{"num_hidden_layers": 12, "hidden_size": 448, "n_experts": 32, "experts_per_token": 2, "d_expert": 224, "d_shared_expert": 0, "hidden_act": "swiglu", "moe_layers": [2, 3, 4, 5, 6, 7, 8, 9, 10, 11], "router_score": "softmax", "normalize_top_k": true, "routed_scale": 1.41, "balance_loss": 0.00223, "balance_bias": false, "router_z_loss": 0.0001, "router_noise": 0.1, "init_std_router": 0.0139, "lr_router": 0.000711, "num_attention_heads": 7, "num_key_value_heads": 1, "head_dim": 64, "vocab_size": 36089, "norm": "rmsnorm", "norm_place": "pre", "norm_eps": 1e-05, "positions": "rope", "rope_theta": 10000.0, "rope_fraction": 1.0, "qk_norm": true, "attn_scale": 0.125, "tie_word_embeddings": false, "parallel_block": false, "init": "uniform", "init_std_qkv": 0.0271, "init_std_o": 0.00553, "init_std_up": 0.0271, "init_std_down": 0.00336, "optimizer": "muon", "learning_rate": 0.00636, "lr_mult_down": 1.5, "beta1": 0.93, "lr_head": 0.0108, "max_grad_norm": 1.0, "warmup_steps": 50, "schedule": "wsd", "decay_fraction": 1.0, "decay_shape": "linear", "final_lr_fraction": 0.0, "batch_tokens": 131072, "max_seq_len": 1024, "doc_mask": true, "train_tokens": 1044000000, "max_steps": 7966, "dataset": "wikipedia_en"}
Below are experts of layer 8 (counted from 0) of a mixture-of-experts language model. Rows are named router (the router's row for the expert), gate (a neuron's input weights, with its number), up (a neuron's input weights, with its number) and show model dimensions 224-447. Each number is 128 + 24 x the weight over its row's rms, rounded and kept within 0 to 255. Numbers have three digits each.
After each expert's rows: "comes after" lists some tokens at least twice as common just before its tokens as in all text. This comes from a sample of Wikipedia text that the model never trained on. Tokens count by the router's weight.

# expert 28
router:123167131123159101144097118203108094121099118139175131117067124152145105106150106152151132160169138164094148135119160101142139061180128150119138115115124146146135132161137141137143117095109081115113097154150118146117121126100132129144152138134143146114135152134093108155088135169133085120168087134129150165123112127165165145122142107095094110165142154133099141147116075121129157158142164077138147090141126150124113107134158123101144095166128133122084116173110111128131108114150137143134094106157108151128124164113101150152177088135140147153120128130109154175136114119100146133130136145155101150122083073107158126116131165163087143167173156127118161128136109136152119132132
gate0:143134100131147147123164135157144081137144110110123132143076134125100118160121104132137092157112144169109084155110141134133076134171105149132160098086139126116147138123125158097124119144146077126125168098135099127144118126147105144130107126130064136141144118124158145110142134163173121160112087124123131147098138114181113173108126123113163115110130119152120147133142095140102141141147145107125120167104150126143070093097187149125097088087145146120150129121099123103143125117182128153125115125105152132137099142156145109156169146146143126119084131124126076155149133128136156132150139135135111118174171136145175116126098102153096139127123104129096140127118135129161144153106
up0:145099144151123099105159133150122129144164099137135157129071104132125131113089147158142130144142094129127098118096152134137119117095141115118123124133151133122172073124131148147115119150128137085122109145142115127174094153112106100130175105114087124103133134123109150106080170116152158167132132165161114154133105152074090115158123127122128158174157153130159126139138051134093061089138110162120119072140120118140093127134146086185123125094153147109124106137138111165131100124158147116132150135092120113118100116124148129141118121148146146131155168120139168156119092115110141096153156113086104173125138147130105141121152138132097111151127160102155137087147143118141107132120
comes after: "\n", "-", " was", " were", " is", "=="

# expert 13
router:137133115111142106154140151102101146115170100116145118088098166093153085104117116155128087132139134146157162130141119108153119102120122094115127094105103177142118156153151173108100136062123123122140099138171112109127167117094166179125145147141142125095132142156076112150140111149142120111130132142128108147145117150137138130131111134102084143158137149138104138155117090141109107126149162110175131130102103144095172143135134156096169110133161136100130129148094129149146112100187127135154099129149143118096092153141115121159209114153106167125149182172111126183145122146150123113138144106130135134111079081132107142116118149106101113119162131126143098132116110099133131098159
gate0:103089127137124126091138098129121121133153105128145082145079125094165108172142135167122178131129104143132101142138119129123137123158108059117108128153141110162133139121115108146131103101167135106101109166138165148091155163150110136154146143136099123138121130156127114158118128121102098121093081158103133115127128126156102104144146111150098101118097139134143102093129124070109143148147188164121117132132129138093133151150117121095120158135133113105140136116114191134148161094126140105155128164109135134094105114134168139105116138148113165138125168122137095156130117115141150133117113128125145155107094137154154094111104142067130107149136144122135110125089131160079108162100
up0:132097122129103140149159092089134126093207103109156133118108120181104106138154114111092153151104104152114122107168104162163121130070116081142159125120111153127103101127121136090138136104096130178102110149067121146096168139100120131157142162106137181145119128156082147160137145101098137148114125117150127120152143100148110119140131141111108092100123087161097117100138100132162107138116086112100121161140157156163096150142105118088173103133123149140082101146139121115104129133147171132177106160115141160133132149130128159081097142110118119121121162099111117098149128116150151155092124145122149100135133112144128104115109155132090120091153100113123104135150154079137116133113
comes after: " ", " 0", ")", " 1", " 2", "%"

# expert 10
router:129122087133173083171155116140088120109143080082158153137130121111153076124132142139126095132123153131104169142096169118135149137140146142132127091092114149124072139146170099118171107086120103109139102126125115145113134103100137155139152139138144149100128140173130120156127121139143087136140115123158088167135127138154157188161101129072116103134135128145127131139148153159111078140101130127148146115119143136098129155114139129096141093175156118094113130149103140113114143125160144139105132123145138112107081169111132164172148120144105149090126140161095130158127071114107137127118142105096104161134082093148152159139107159133126128119154126121118125146130079146111142120133
gate0:140177104164087128135111129126144135104144133097122138110111148139134068136167121105103162146133101098154158117119115159127152148089136124128098154136111148169101167103096110129163138137111130129124100145104125087129108112131085116116088115103140132111091139116149133135089122133124130125130131128133130118124084159115159140138113113124100158104088071112132117158146146106146112161133128190126116132115126128145120070166124088147086093153126159110163120176122120092103108135139153159119151117131145125126165117142123140137117143146175128105166159097113126112155148131151127150094133141125144186145151149134131101061155150131134146113116155116152137127132101130118147094172
up0:164131092128115166100099079120147131131130113108132131158085095113119110091111125133153149136134113113104106150099102121143111125121089092180175152117094116133110157138115097169158118158145170122110105087135185194161107142108108145101131148115142164085120111145109132120104134105147106152085149114154124153163094106148083098108075118160115108098136135136171131085119118114154134143110106112134127138137147116115140106094118128155111130185103138131113155072143134124082146129136149160154162088101097143114108185138109139109151147095135136139124137139093088136131131156142150121123145094145159148082145112087129149104131170128144088169147137146126139152134172073153098123107
comes after: ",", " well", " such", "),", " but", "s"

# expert 29
router:162149098105119108140142155149131154099160116115139148109066144143152079114103097157144122126164143144090145145077154094119149129131147152141133117079103129133112117164123116121170112095143098086144109115163119146116154113106126145121130150149170125125127125160119119153126108151159100098133095138166109155158100142110134137164109088118122104144123156122134129130161106154106151139129142114126184116102162137125147152099149133117117081177168145121099131138135103145140115126124140160169118142160154117108094121115123154142184129143139134119101172152134147189139121139137142152129121123167142141095100090130134145106084134129103110130109145148142106150136119132126130120182
gate0:114134150095070149186102156149200136130121142171113094119132122129145144112114124120125113125128110070130156141087113116123156070153096169108101085102070114101156119180170154115144131121116110140197068155141098185134135124135145103128107120120103093129140136151141073114046150119132139120107101130144110126107118149150116125161174112159118152136104141099154152128110124110136164127178164139127141154137144091134112090121137084104124133119141084138093147123098102137164120107132155115116136148126092133132189113160122110079120155141172106118126144110107124164115130145113126125092163133102116120132092113095135130162144126147123097108087140125060131091109116100119132129142
up0:111158118135129141132120110121158158096152148131113120100144111158118121104164164124099170124135108145145143106151135155137119131146155143142142104107102120116104121156169102154133153126131138148148108111139126146148096167131142148096132143168101124147143141137133130132105167137164142153137140138104147170156166113117129134101122151129099109139128154143128146136148072118149149138120149133146075154124111137144167089129114114134143147164121139134143179130139132127126142118090133105087127091132083116147143148153144147088107137094166153145137151186102101141098184078154109038118135111112163143131124131127125103118156141103131146101117140117108114131147149153136090120173
comes after: " a", " the", " of", " for", " and", " an"

# expert 12
router:139117126143112108125142151146121148124124085104147158108100139119122149110126121135155115147148133135102163151127149128143155128132170124120134082141086166147137128125138170125126133074100149124137128116134116124124143116128158136133115143181140155101138164141116085185125111104137113124085124126131142151130146156131126131143125116126078075135108165140129146179128091127111146144131145134163158116136137141113133147127151075092173132134123125099138104156134127150154128102160114144189112125174129127126110152146136136140127109141097128141142151149086121159156101178099091154132121102152099145117114091185136144097114155116113132115144128116135125127132116164145134121156
gate0:103129078120164152167081100085110163157145122162152175137109129140126068161114110112111100137130099149149130108109166094132104086114124078128117109139098127096117141125152146126140116072123128090162104129126160138142108114134110112125131088123102112118092143144121174150087102108145159167138117138101113134118148130132131113164120151171147107122130193135146093176169179168156121118149082132146083159157128137104115138140124079088158142110112145129149107122163136099138116147143145122128135127099109117149121110174140121118130128106154083109142090115145132133175129129169135134099102113084119158121140138195126125170122084131161130142128124136145110135138098128116156123116
up0:144144122140116117108136163086125144120185132185155090114177103147165107094108122119123122120103160138131134147111180111129113129191104120137135125137138088095134169146158164142150122092119105150079165136135175109128127140121105101161101178123095122154094144169124142125177114162109119145132120179137106127134135123114133110115123101115147103141120111147084146157142080147118098148136100131182111079102099112150184097121138111154073144127138086109113158126129131125123136117115138157094166160104095173131113102170107152109146158135108103146104080117108140093094154140072132130131119145094158113117087134150129106103063133117134125127144122138166151100134132135119146144127
comes after: " |", ":", "-", ",", " by", "|"

# expert 18
router:156162082126114110164166134167093140122146116105139186105133130146137095121127124148139115135177146160108146128102174122107140107146161146177152119124089135140127149164140171147152109132106123120156104145151137160129131140126161151113133132185144132096127133182082114119140128106125123137127098114149140139148114152170159164137101128119114144178137160111147133128149091135102136145144155117139144105127115142144151111120145117104136120113167137109126156135106104139139077134143149128151105115126102103122108140114095121148202107161106165127125168142136138150134127165122102137127176091154110124110107101139168097107100162128106171094133146145119099089156080132117114122146
gate0:180127120119160095172134126091162100127077141123100075094104124172156138111099086118138143135153082126140072140118111122120107145107162119140143115114113156125124159136131108133142106134149118186133155182138053145143128123142165106099149152110128118128133106151094120153156127120146125114102140124167126153082153138140106156120119105124176158100138148112110102094154135108149130103112174137126116107109104118104137137147135121130132123098166115105147084163158139105135097126143143125130136134160094094147131103114140115122109125156137148114145115083124164088111146145142131095128132151123106116087140156138133130144096123133079148157104137106145181134183119142111127122137
up0:124079154158092126141131174113142128136114080146140147081122146057136108130136140104149097091089097103148115134145139120097106176092117137137140160155133128142132129110146128122097130145157143123148140134089082146128105117144127123133145133098156102136129136139113141113120134085144128084177131112115144148151107122132126103164136098136144110081116119131164128104106146136116118153108105131154141146147080112136117157097167145101100168152089122150114102145128064107135111118120110157155117131116094144151126131121186114135104158146133099148144149144113123134125111132121148140102089114159165158105157110112113101154118110101108117117116169134118160144150162139139151100103
comes after: " the", " a", " The", " his", "'s", " their"

# expert 4
router:149139099093132125153146154132084090104141092122124121106090135060146095122086148161138075127153130134117152166128135130162150098147127123136157113132115129128162172181168171140120096080127094112146118143131100146133118128113123177110154167135132136115139168165078128112110094120141124143151108146125140156139154156126135179161110104106125111138160138121105129182134109141143117161121156096139163112124118126107124171087147132095153120146153143121100129170091153154150125109146139157141075138116138119110122166141107124105167119145123130097158136158154124166153100155109122141131177111117152141092120109130138141143119126147109132077155141096159165110126090132131141108134
gate0:137157122119111119116129199101140097090101162147119158113130144109158114103126163117106128143101144127126127122122140052092175164173124119120181135126126145110132133156155130116138106172163115144165104159151104121133137147104090116093116124114127134083127154123094125088096159148124122137202109124129112118142149078136107132135118111136102105115134126165160109122155153140166147144110146087146136103146132152125101128102138111161142107139111120073028091112150156125143135167143089124121101141136075116174113088135135148102118114148150112120144188133122104100167126128132116147119135145120146160093135150128158134140122163133123101132121113144133142150133113121125171122112
up0:133127128101111110119132121111162159107145147137105168099120117107105173112093132106117116096135143112192118090099122119148152088136107148140130122128175128103115109132149154153135077105133125164116132111139100129145110133120085153164106099103120139150109158119127106151086148109129140132153150103107088111138078156111150136135110113150141097102151113142102146160119128134130134130153110139174103122118117134105148159144106124137125151124122099119125102115164125121121088129128130113076103099137120102093133086108104163076121116150165156137123099126163137162118101125116136132117142136103185132150159143156123136167130105171072137097161138100121082129116089143109131139134
comes after: " to", " and", " he", " also", " He", " who"

# expert 26
router:157134131142165103130124133123085119086147103110103180107099163148145101147153119168133107156129155165114182167127141108121140140149144103126120110099119129104144144155156166081165125130108120084170089138138140129126156123097130131132135131153154158117130169114092124115110112125172106113093116102148142121135122106135153156136070098104156116133150140153122159162176113157125143144090150122151135079129145140106144169114156131120125144129136160110123121149083164133129078110157147151113132121118138111119117159166102132151207079133145135099145122140117148156142118152100124143139165109131130151080073128120152086107093154102071116134129139136156119132158076175142107083141
gate0:170122132143098120128144157115141094101178151124168150144142120169117150086123130028121115104115107147149153126136143198150126131097139115115144142096105147137148121136112135129142135117136106135171140147170129113136114146133152171119150100122108143096121172139091173159100125161118163133102173134126169126180158117110110145141136107090125135174118091135114080157112166143119140150087098117107109080110143114121135137116109186122123158140162109091109168122115160089105160131128144092142123132110152126114088140129117143159128080092118091101139116134117178162144115138119109099139088101155122119148106133149148166124145151139110123129160123112095087075127166117116150141148
up0:083139176128140142135119173134111099122170100162116129150165150133143140149130122109140126181117140138142096120090150110153140100115105103153105077106099127116137058138109136092133141146126113140124123143130160105108153155145119125107146140130147104079155153129123125136121137140125145146159115166176129109151126153135115109145131183126147116158142124101134123148088128121089145139196117138117140116096137134115135134161145169136087079147155112112146139157142112123113148112116164120120113119141159135169142103103144143118129172109105140155091131131112131145147141104134120108166063102126112066134129116106126119112130148175129066169147110116176136140111177134143145094125
comes after: "\n", ".", "==", " =", " ==", "==="

# expert 23
router:146091093134154104150122125142118148122155123100131180098131130125115130135149127108161112172137129146059128146102149115151127097123109145103145091115104175157130115152141121139117120125152117109132130109136113121130120130107172136073114138178142113123125124137095127119116153141133079135117141174154095155136083124158131150172108133088118090162133152137112163143142094117102162150105153101147179160140112176106151136153178166105147087187158123132081142175075164129122124161148123145146107087179127120104137154100114152125196079135138124126124150136097151155146115147105080152139153107201132122138101126147122110141131118128096124115125101140136104125130100154135120154126
gate0:125085104096139105108159149160163145137121111127146126158130108141165128139141135106161148100108093109123143136132099126109108131097140169157142115127106106142147129157091132114147106161108118099093116068116139153124119147122129099119149088151101101088122135139116177141082132114134098186142158163169128101123116115137117143154103080122144115124149160117127158112109112097140133086108153142129150148096134126126146155124150108096161126138136153115144095135128147131148129121181105160151115083160116107111122116178123119110150090123138108088139091140090124097104082135156111132121086051120156091164111157109120158166127121091103095098108146149181166075149114152147139136098
up0:132153061108102137158121115140152105146158164109131126138109132177120131139122118126144132145135120151141152108129127137131164129142133134137124163120132104123091083138104137118118088105159158151142122147136139089139144111110166158155116149165162139123171115092139171113141142180077141101141172153152094171120146133140158095134052112165127116155086121093099122137125147159088157169126087125152078133119114106138123127104125097183089108146133144120095108096105137134146133113138147127139120092116137147138118138141112146125115110122129171139147117131132151209167142087123171092136119135105163136151113129156101126110120152104117143135198122149117124154092135093163087096110
comes after: " |", ")", " information", "|---|---|---|---|", "|---|---|---|---|---|---|", ";"

# expert 21
router:129139049110174093123161126135127136146146103118138130121132126157127112107113111172137092164146151134104140114130147079132144096156132139102158106113124142168124125144166120112128137140113098101164123120159128152136147133103128152125159135136166140136156143187115073146144126165155087108134116131161116112141105187106182168157105087124117119136128133145074137151149132135113160150102152120134130134156127153101129138117117159099148094157113168116122159145110130173099075112147169140150104086143141147150130170130110140132160121117140150106124154153122149149125103110098113140121174128135136147117082136158131150133112173139102147092150145099172146123147097151132132119145
gate0:103124134115167083125129118132142152108140156088065115110129180135139111170122096148127074134053154105155112091126133107155100126124076110107129114171118121128115166116106110135140155129121150114164137104110177065140149099122124156142162117174128162131134129145132164154129116151145116117113167175137143075149108112115142174107119123106136120143161122123138126124078123114109141094136152146129132150078126137117113092144175087123110132129113130127092150130119124114120132121153078167094091113138136114107119106175145137158105132135135156124107114128110059110149127107136140132101154133129107117147126159171116142165118090083124164123124161118126128131141128104127140160108
up0:152140154147137173133114115151128178133153146137149147130176145101123119126104115125149115139158136150142104106104119146138173115136120154143139116094136187150137109114122142112155143123122138121172138136124159151102123136138126151136115082128148119127107092097120146088145114117166165086119133158113121141146120157131123119114115122128108146094115153108112124093130101147128148174133137112098121192173113092114095130098128135156128165113146124152155141140105086141162116141116085099140134144147076178129111153122082155146157117155124151144079120127150086176128090094141112146115101142157161147089140146134127117109154158091104145102127156147111086119086152142129134133164
comes after: "–", ".", " (", ",", "-", "|"

# expert 25
router:136159099137138109143118126157119109119117109129159168114086131121139098105138154152150121112129156153099157138132154114115169105164136151084134084113099159146135154146131108132128103112096104125151120135123098143126164104085183141103135140178159132124119162144115097167140088142142112124142080131150132126140093137130159108160120100117144122159117152128131130172146074188129119134148139105131164130117143118145135149087146147114155096129139123115134151149098153172165107112149164102177116131133134108122096131136108163119132107116163121105092185125088120150154114153116147178109145104158139149101119107136139100130070135142089133081137169120150121110127108135114152104150
gate0:149088099130121150136144143139099118111150117123175132137166115124177087135175134136139141147081176124132092154127092148074147130132126163131119086136120088123136134156102152114117101122102127131164070104154137114132086123143118120111102127098148127142122136118118132119171126127112139139090125098116091131123132128145100105126112103133122128133147161145116109109123069138062100102139114136134129137121142165104143105125122146171146181115099106118149137178131135157115109144136115134162163153109135088139139149109132152139143123149162139132098128126130121126178110136116108088167143113125161122099108132134115114129116122146112158077183141169133094161156131101124121085146
up0:108141135140124122116133100128135141129127095111151122129123111106119102130131160103121124127141135147107137112140157121121144175171084174101110136119121143099086137107139147147130123156111114158091131134112109114097117125112108080166146079105131131126126150179113117137130139144146135123125177134099100106107146138149142129139137173088134161123149166121112141086146092099153124170125102154122159159113102127160131174201071105086097085114146103101116163136106119104101158112142129122160140155136129108115124131164146123129146100142160158123109128119116101109160096115104118082151146101106129128150121097115162144129154106150094110162148135130117121110132081166143115131095
comes after: " (", " \"", "-", "(", "|", ":"

# expert 27
router:135131123134121109113175136169092143142132118099169167121118133141109103107130134137139091128143157124083171139118138132137132104118127114116142113104125127162108152131152139131159125107086111116161102139140093130098156123126134132112164138152125150117135138153118105168151128129123121134112139111158131147124140127124149127164114128148100096115151184186119126133147125132099150130133136118123145134122169130064133121153173134098152083127183155133099145168089108152146139114147158147155120114149140115130111154095106147141183090137135158104108134161115144148122109140117113140122159119121135176089089129130157152080116151146117177106162146127157129123148123132152107125125
gate0:152151162152145104114119081066107141139089143147149135133125136147117103129100130106102080139118129139129126127111147125101132125125133139115158149095147120116141118137097127113123084170138149109127113163170116092113122160131124122130126138145168143137134172091132096124123147125094069163116116134163101094178134122105116087162131138115126133173154124145162163144113140112110126155135127143142131114223124117127174156167153094175135126127141128139125154132081127121118131139164088127097086127135146134118165128149140125123112102142123142140048134133142096121166147131110162095121161098110101108118130120161147111114159144157106086124164153107141140120148128150124093116126
up0:136145130104126151121105129122128146078148140163119106146103110144151121121094126130088144124108117142123111131151129161074108123138138077175168109142108107126158118097102149095114099129120164133145093139143128093127166132132119165116145090139126150127142132126125117169155115104127164132173124166153094066122110145101161146143118123178162146096109117125081144075121142125145189116153138130189094149148162122130124119129120142119066110106172170151106139172107107147127119164140123141090159088119147092105143094154106125127122112150104143113108195139111106165136131151102105147129104125129099136127104130136168125062101125134138142153086141139168093094193107119152149106133
comes after: " |", "|", ";", ":", " /", " on"

# expert 5
router:143139090121150099141173128125120107135148120086130167107092153146150088107157115144139076160179136125128159114117129105122146114128109133150165095081108151156092140145146137123128117113099133133160096142208146137085174139124121139121149155134179110123143146140082105133152093129157127128145131102161140135137122133126149135145100099110107103150122140111075146173154101149157150159104142120153128127117179140110127138129135131127164102149185130089101155134091110139119131115185190156144116130116129119115123140130107116144156127121140165120174161128092144149115108118101103159151172119140099120097102129148134104117122146120102165115143137133171142148132121127146089115125
gate0:106132121153158096133132137113151102153141144147144145081112155158157154153120110115137096140121113132129132106171155125085126149155124118160107134135120119079150105152106115161106113097175067108132118101158129157154104110145124165127118120103108097078119107144123135102135143130138141167114105089099125154141116099166142121088176148138129147133170126147111111104131077143148120100123185123134114161117132076116128108110137130142130068174145108099095112120160124119145151127165125162108100142123106175151111125131062097130133113157144141129135179147097183097160167129148144123143139119140115084098098121103183098115156106162143147118149152119177120117136123154145128111130
up0:099154107110114100128137128137150109141114101124122116164116122152075148082143139136118143146141123128150099149138176120094130132112143118119153136140106127100090118122105147132161097193118125155100147148150161140090160130120141159090132106128127138119125128142119170114128140149113116134138154074155101120126155104155158147140108115113131102102145157159118126146088109170163132148123083085138127129121180158182131089121114186145098131148147119146114165091141139138082156133140150122141118088161122108099068121147131114126181125106112167179115112119135085137101116072094129126162132102097110148122134162126145110102157114139153116119138121142133179131138166138113097151135
comes after: " in", ",", " United", " New", " South", "In"

# expert 3
router:123139122142139112133169166125121092145133103105140127108094148133144085094114145177148085147123134158134151146095151100136121103137139128102144120103064180121149123162136130117180120108116116128135114156161096132104150111127125144112138144193150148132159131167121120112137110161108086126130086133112131111151120151151131143154078097097108097142159179146135104138165105149126151155130099125116139105125107167083119159114165114126167088162148155131086163155119129134150128157160146130125096125113139112123119190144101137151151102146124094135121110128129135147135141130101090146128149113136146152122064119150142125123102153100087133102180143127113101138130160150123119133176
gate0:152125117123119159125158130152136163165133155093130127131132164116164143125114156104097126086111144136098147117124103141133152133090103139165097136132138146103120135140126106123107118111115129118078089130171074149126094129115140149137097105149093083132106109126139167122122135102158193138128149107116143135141139174102127142115114131100125170134111087131160124153091122121172140106146090111161111142148144130110118107174164165088133160135152128083136106127144116097135094088132095178165103130136168128123147137140153136157137131124107147142139129112141094146100096132108105128127144152097127158150103150098082141135143082130099162147144175113123079147141195125101140101079
up0:159134146120090136165130162169118110139100152100130139157106136154161148159112129137128131120135128124073131106145091152149148125160118124116098141133140135115113130147172138143154145107106160098082147103158122127137148142112093131112145148139169084124128148083106113115110104159124095115139146101120108105109128139155096159110146167104128074116111125123090147157135119145133168094148129136132150122100100120160151128158163129100121108145156130149143088156129112155088104138142119095092136088129117143127118130127159148143073151133099154189179147132152115151145120094152085100164158145100156105125123105130076146147126173132132104142109200161145100116151121114151168087084
comes after: "\n", " on", " ", " 1", "On", " 18"

# expert 16
router:127137069165189092166138125130177150090175117105165153121092133113138093096121138181151099131144131144103171136096148101146149136145121140133167106113088141142149143176145124144150092081102092102151073135134125123126131145146145145089192142104132140116156132154141115130144102130145109121106134134143098161150145117110115154134123125094113087149147122162142129143136095123141164153150143098124136135124141155109155180099096137102155125156145151130127115151129133111174105131160162145102117092183104148110095141114108156143155090145128139080133133173095132171152074128086124107145133112129139141093083112142126125132114170103130128113107134132093133131126104145129116128166
gate0:115143152149105095116090085163107117107131090139152136133124143134089134103153064088137125115048050097167149089139115160130098062147157123120101133084138161138149148131145149136114149120152091154128109127112138104134130123108101101156159141121110122125110138143174110163193133152120072112122109100142086119100138102085143160139099113151137123122121140114123103129144067131097131117116155161164151126133136147149108119093134151134105187175122153151123130155120110128150134133159110113148150110090111136123077115099175125134165114113117081141086147116125116137143072141087119143134115119127169166161135108120133131164161137151084114150134141131140109114128130112137117157096
up0:177187076130122132144114140160123120141138176150111125126140115141132150109145137109117124112137136162148136091154125174152130134089156157115145121161120128128160117141126086173114114114089120127138089126135140129148143168124138144133136110143101122161105124100132144077154104126150147111117139195160119137151154132155131094110139116092146175096153120147104158118144150139162133142104115128146136176115125111141132139168165144165119091154155146122141130074134149095092106095152092129128141118162123206158172125127155158140132135145090148147137109128141174162135141114154138109145121112095115132128152155117100116138136095112092121175112138190108137138112107139086165154155
comes after: " of", " in", " to", ".", " at", " on"

# expert 0
router:107155091114197060115161125158084113117136096125155134132103158123181105099149159150139109172114138130136102156107145113121153117118153131133147094107110159126140142160151125120141107080099113107129102154152130133118153091073143144107135154169104133113167169154085117140137106129150106108130107127139112132131135138128132174150126105108121141129159142109098153139134108155119140170126132102168156114115141137114160147128118119113129104150164150072099149187099142126141117152149121160147115122154117107128119161140119147170164136140143149117113157145101113153150110146096125149133138113090140148124103138144123115126061163129095156115154111114150133139128098144138132119155
gate0:144083106110107130110069154142130124153135058081124127170139117128077136090111139123085112115129151102154123120166125178153150123120143075173128110127153108167168152126083120117130107106140111136159154131117127124138116123101149144145139100145169158182133144123137126162143168174092141138114155145097104108128138161115117106117120105120117101129099161112148138158172034129110135146157123146113162151130146121161141129104115135155140115116124133126101147179135119137102156088154143142138091159136120115080154137128110138173136126122186102125124133134075143202143169109109123113170108130116159132172154087110085137148091160173132124118144122168134128128112129127139122117133
up0:146112137152092093134127123145145147136130146132128131109121097122139127119129165124109136118183143139114107133084119130143124117106090079117158125110113133193114110172101164130125112084086158133149103130123122119142113101147107162130157135097119127133088183115160116114153121150122088143099130104156160152164145163134108109114150075106104132106152132189137131110135149088149109114081113112131112070174141112139146153095128100123164137132124149152101115132126139146075153129125157077103087145147094134131124142139108095177140108114167114142110132172062148136139094072102092180114140096117128149128086151113088139151082145139141134146114096121147070132120135109144119132120
comes after: "\n", "\n ", " Born", " Kingdom", " Genus", " Website"

# expert 7
router:148151113135145097126142134147107137104155101078142184121076162113130104105130111166156102100163140132076156106134128100144144132158149133160159159103115138133122137152154153140187105097127127118157086138136129119117148102106143135117139145179151136094152122176113101129117117119153136104149116117165122123127111132129134150168107093112086120136134162109093116145155132128128166163131168126142170116142144120128199125108145126134110091134166122113109135137106113112136155128163196181188099107123146118149109141111086121161166112169129164105122174152131145194178095148114130150131142128165135127107115090133133136105137144124094133113154143105116110129142118137119107115159
gate0:114144146130154133140134096120117158128132143104093165130189132108171150099098166179118148101098154105142130121133103132093128145143101115125105131093138078156083118143150082133132139090139111152150089112121121128112131143141131113124146085092114176087123097153126142122148102117146145114113074094169121120106154156111142159118105105124094096139140106119115172085155121088137149090151146131168087081122153120105129110135129127153153159089147172137160114102086120137175130168132124123168132134114128114148112104127064119098146158126134149151128188108128147149123141115142106163130142116136109135127103114070150133136169113141129115108128123141126102093127133114109140175137
up0:125127093108118124132156118137136148199099152130112116141099110122143125126211110129130150125141132141112136129132131163131118129146168174124094136132138147135106144171131125171161136139130120111121142166129143115118146128094093094109106124104126143130142175080131098129132106100177124113092127132096146096121135110119098118136146109118143123132127128090089140128126156124132125153087107112107115150144156146135122139181143106140108077113127114128155142131125132144146104120124094151121134123143107141095134128164090079128107104159120152141090132173119165064086120149088096096125126075121129156128097101087179129132068100119112132142164142114145140102132120142113133150153
comes after: " the", " a", " The", " an", "The", "'s"